Weights of a small mixture-of-experts language model, trained from scratch on English Wikipedia.
Size: 11 layers, width 320.
Experts: 32 experts in each of 11 layers, a sigmoid router.
Below are experts of layer 7 (counted from 0) of a mixture-of-experts language model. Rows are named router (the router's row for the expert) and show model dimensions 160-319. Each number is 50 + 10 x the weight over its row's rms, rounded and kept within 0 to 99.
After each expert's rows: "comes before" lists some tokens at least twice as common just after its tokens as in all text. This comes from a sample of Wikipedia text that the model never trained on. Tokens count by the router's weight.

# expert 18
router:55 52 59 42 40 53 46 50 29 45 40 78 66 56 52 58 51 59 47 49 51 47 54 46 29 53 55 44 57 50 51 48 31 49 44 55 59 25 50 47 57 46 55 43 41 67 38 55 45 62 33 62 31 60 48 42 53 49 58 41 30 55 45 38 34 45 63 41 42 61 51 41 46 58 40 55 45 43 45 55 47 42 73 42 39 51 43 32 38 64 54 50 60 54 45 47 32 57 54 66 44 47 30 33 58 34 50 38 40 47 69 35 53 52 51 56 51 59 52 50 63 43 60 53 57 46 50 71 50 65 49 48 51 50 54 38 34 60 61 56 29 56 43 63 45 60 43 54 51 62 54 36 50 48 56 57 62 49 65 46
comes before: "|", "\n", "-", "==", "The", "==="

# expert 19
router:53 37 49 28 40 59 44 48 53 40 46 55 62 60 48 48 42 67 41 46 50 46 38 52 47 52 60 37 63 54 46 62 43 40 40 65 66 51 38 59 56 71 51 46 44 54 34 38 41 57 46 43 41 59 43 28 52 70 38 26 61 41 54 47 44 41 68 61 46 44 55 47 40 48 29 67 59 45 43 53 39 45 61 41 43 63 38 34 49 51 59 66 58 43 67 57 59 62 57 48 54 57 47 31 46 42 64 40 52 66 50 48 51 36 38 38 50 64 46 48 60 49 57 41 64 57 54 61 38 47 46 48 51 45 56 45 52 42 56 55 29 49 28 56 42 46 54 54 53 50 42 51 47 38 41 55 66 54 51 61
comes before: " |", ".", ",", "–", "00", ";"

# expert 30
router:47 31 49 46 44 52 47 45 45 48 53 69 41 63 52 51 41 69 50 64 50 33 49 65 35 49 48 39 59 71 48 47 41 44 55 45 50 33 60 42 51 67 48 53 32 43 52 52 46 56 46 59 42 54 55 34 31 57 55 49 51 30 54 45 39 38 43 56 41 47 65 45 55 66 32 51 61 49 63 64 39 41 43 39 51 50 45 52 35 48 49 56 58 46 50 53 41 64 57 61 49 49 47 42 43 39 39 51 52 67 60 54 54 44 46 52 66 44 36 51 64 34 64 31 55 63 43 67 48 56 55 43 58 42 62 41 50 47 49 45 44 52 49 59 46 45 46 65 45 57 33 56 44 30 57 57 47 54 52 82
comes before: " ", " a", " re", "c", "cc", " f"

# expert 22
router:34 40 54 41 50 45 53 64 50 49 55 62 54 59 40 47 30 55 50 53 41 56 35 55 42 68 52 31 59 59 47 45 57 35 50 67 64 49 55 56 59 53 47 57 56 52 37 57 49 63 48 64 61 55 40 41 36 58 50 43 45 38 56 48 47 56 59 64 40 68 52 47 43 61 46 65 57 35 38 66 51 40 53 44 59 49 51 40 46 68 56 71 52 43 42 66 54 59 52 75 57 59 47 32 52 33 47 35 40 56 65 35 52 55 40 49 68 63 46 58 54 50 53 33 61 47 56 65 41 59 47 45 44 64 70 61 52 65 61 50 44 54 45 50 56 33 37 41 45 47 39 58 47 54 63 53 59 45 49 63
comes before: "ed", "ation", "it", "y", "d", "ity"

# expert 13
router:46 34 56 39 32 62 55 34 52 52 52 59 53 53 49 38 54 58 56 55 43 35 26 52 59 60 58 40 64 55 33 37 39 35 40 56 54 39 46 46 53 38 49 57 39 46 42 54 58 59 34 58 51 49 38 39 44 56 56 50 25 42 55 30 48 36 53 61 50 51 65 46 42 43 38 53 49 48 46 66 38 40 62 43 60 56 33 43 43 61 41 54 62 53 43 65 41 64 50 56 38 55 39 46 34 54 34 35 60 57 53 33 61 44 41 48 70 57 41 57 62 42 56 38 54 49 35 61 28 40 73 39 36 40 55 26 51 55 61 48 38 38 51 41 46 58 49 47 38 56 51 52 54 29 45 48 64 39 60 61
comes before: " the", " ", " be", " a", "p", "ward"

# expert 23
router:40 46 57 32 50 60 46 38 45 48 64 57 64 51 27 36 54 65 43 53 42 51 40 60 38 49 63 50 62 61 37 51 50 41 44 52 50 46 43 46 66 51 46 38 42 69 52 50 58 44 39 53 41 57 58 55 51 30 67 43 36 46 39 56 48 41 56 46 48 47 52 43 47 57 32 62 46 48 57 68 39 29 64 43 46 58 45 47 38 43 59 57 69 50 41 57 49 52 64 67 54 47 44 38 47 43 54 42 41 61 59 52 51 58 46 54 54 49 30 51 60 54 53 48 62 58 59 67 37 49 69 53 40 49 77 49 42 57 29 55 28 42 49 42 51 48 53 48 67 55 33 26 43 54 68 59 59 42 47 58
comes before: " the", " a", " by", " to", " in", " on"

# expert 4
router:51 57 55 34 36 46 48 41 42 46 39 63 50 59 51 46 51 53 61 63 66 53 48 58 45 51 59 50 56 66 37 48 45 40 44 46 63 46 55 65 60 52 35 57 36 45 38 53 46 65 48 56 30 53 58 38 35 62 57 55 43 49 56 28 43 52 40 69 45 50 50 43 43 62 55 56 49 54 40 65 52 44 54 66 40 52 37 33 51 53 62 46 59 33 50 44 61 74 58 51 34 63 39 36 43 40 41 48 56 75 50 46 68 60 44 38 57 56 57 29 49 50 69 47 72 59 50 61 47 46 51 44 55 36 62 34 57 65 57 62 32 53 55 62 64 48 41 58 49 66 56 55 47 50 53 59 69 46 52 65
comes before: " the", " ", " was", " is", " been", " a"

# expert 27
router:47 51 49 43 35 68 57 55 40 52 43 58 43 49 51 44 38 48 57 51 51 55 31 55 30 57 67 46 48 57 43 37 30 58 46 66 58 28 36 52 51 62 53 45 50 51 44 56 62 51 40 54 39 61 34 51 49 59 56 37 41 40 62 51 43 44 57 53 42 69 55 41 38 63 40 72 46 54 40 49 44 42 63 60 41 50 36 52 41 53 41 49 73 27 28 57 49 65 45 53 41 54 36 23 37 46 46 43 59 50 62 36 53 42 49 58 60 50 43 49 58 40 57 38 50 59 51 52 50 31 49 30 43 51 57 34 40 36 60 59 43 51 50 65 52 45 53 75 52 52 45 52 56 34 57 58 59 38 47 44
comes before: "-", ":", "°", "=", "′", "″"

# expert 1
router:55 52 50 32 39 51 46 34 45 36 43 62 47 49 60 46 49 51 39 58 47 38 44 48 25 58 48 32 60 57 29 52 37 38 55 64 68 54 53 67 65 60 51 52 40 60 34 58 58 60 68 59 54 68 64 50 47 55 47 48 32 43 38 46 42 29 65 56 47 63 45 36 47 51 51 61 56 57 47 57 35 35 65 30 46 63 48 34 42 32 57 48 51 36 42 53 41 61 66 49 43 48 37 39 40 34 54 25 48 72 59 26 68 42 35 47 69 52 38 39 75 45 62 40 57 51 37 58 47 55 51 29 43 56 55 43 37 49 60 48 52 53 42 48 51 56 48 66 57 59 51 53 52 39 67 61 61 54 35 53
comes before: " ", "ly", " to", " as", " of", " in"

# expert 5
router:38 53 44 40 38 49 46 41 45 35 49 62 51 54 53 58 49 54 63 54 40 56 38 63 25 68 41 38 76 53 21 51 45 49 52 67 52 46 56 52 49 65 53 47 50 69 31 44 53 61 42 62 40 74 37 43 54 55 50 30 49 51 43 51 54 52 71 61 41 60 54 43 27 54 42 67 61 51 51 66 45 35 46 37 60 49 36 48 44 44 56 41 60 58 58 60 44 62 51 69 47 43 43 37 41 39 47 52 48 68 54 52 50 44 47 59 68 48 48 39 54 45 66 36 51 52 45 56 48 41 71 54 61 52 60 41 57 45 59 51 38 53 48 54 46 36 63 58 53 69 36 63 53 40 59 45 63 40 39 70
comes before: " |", ";", "F", "A", "R", "N"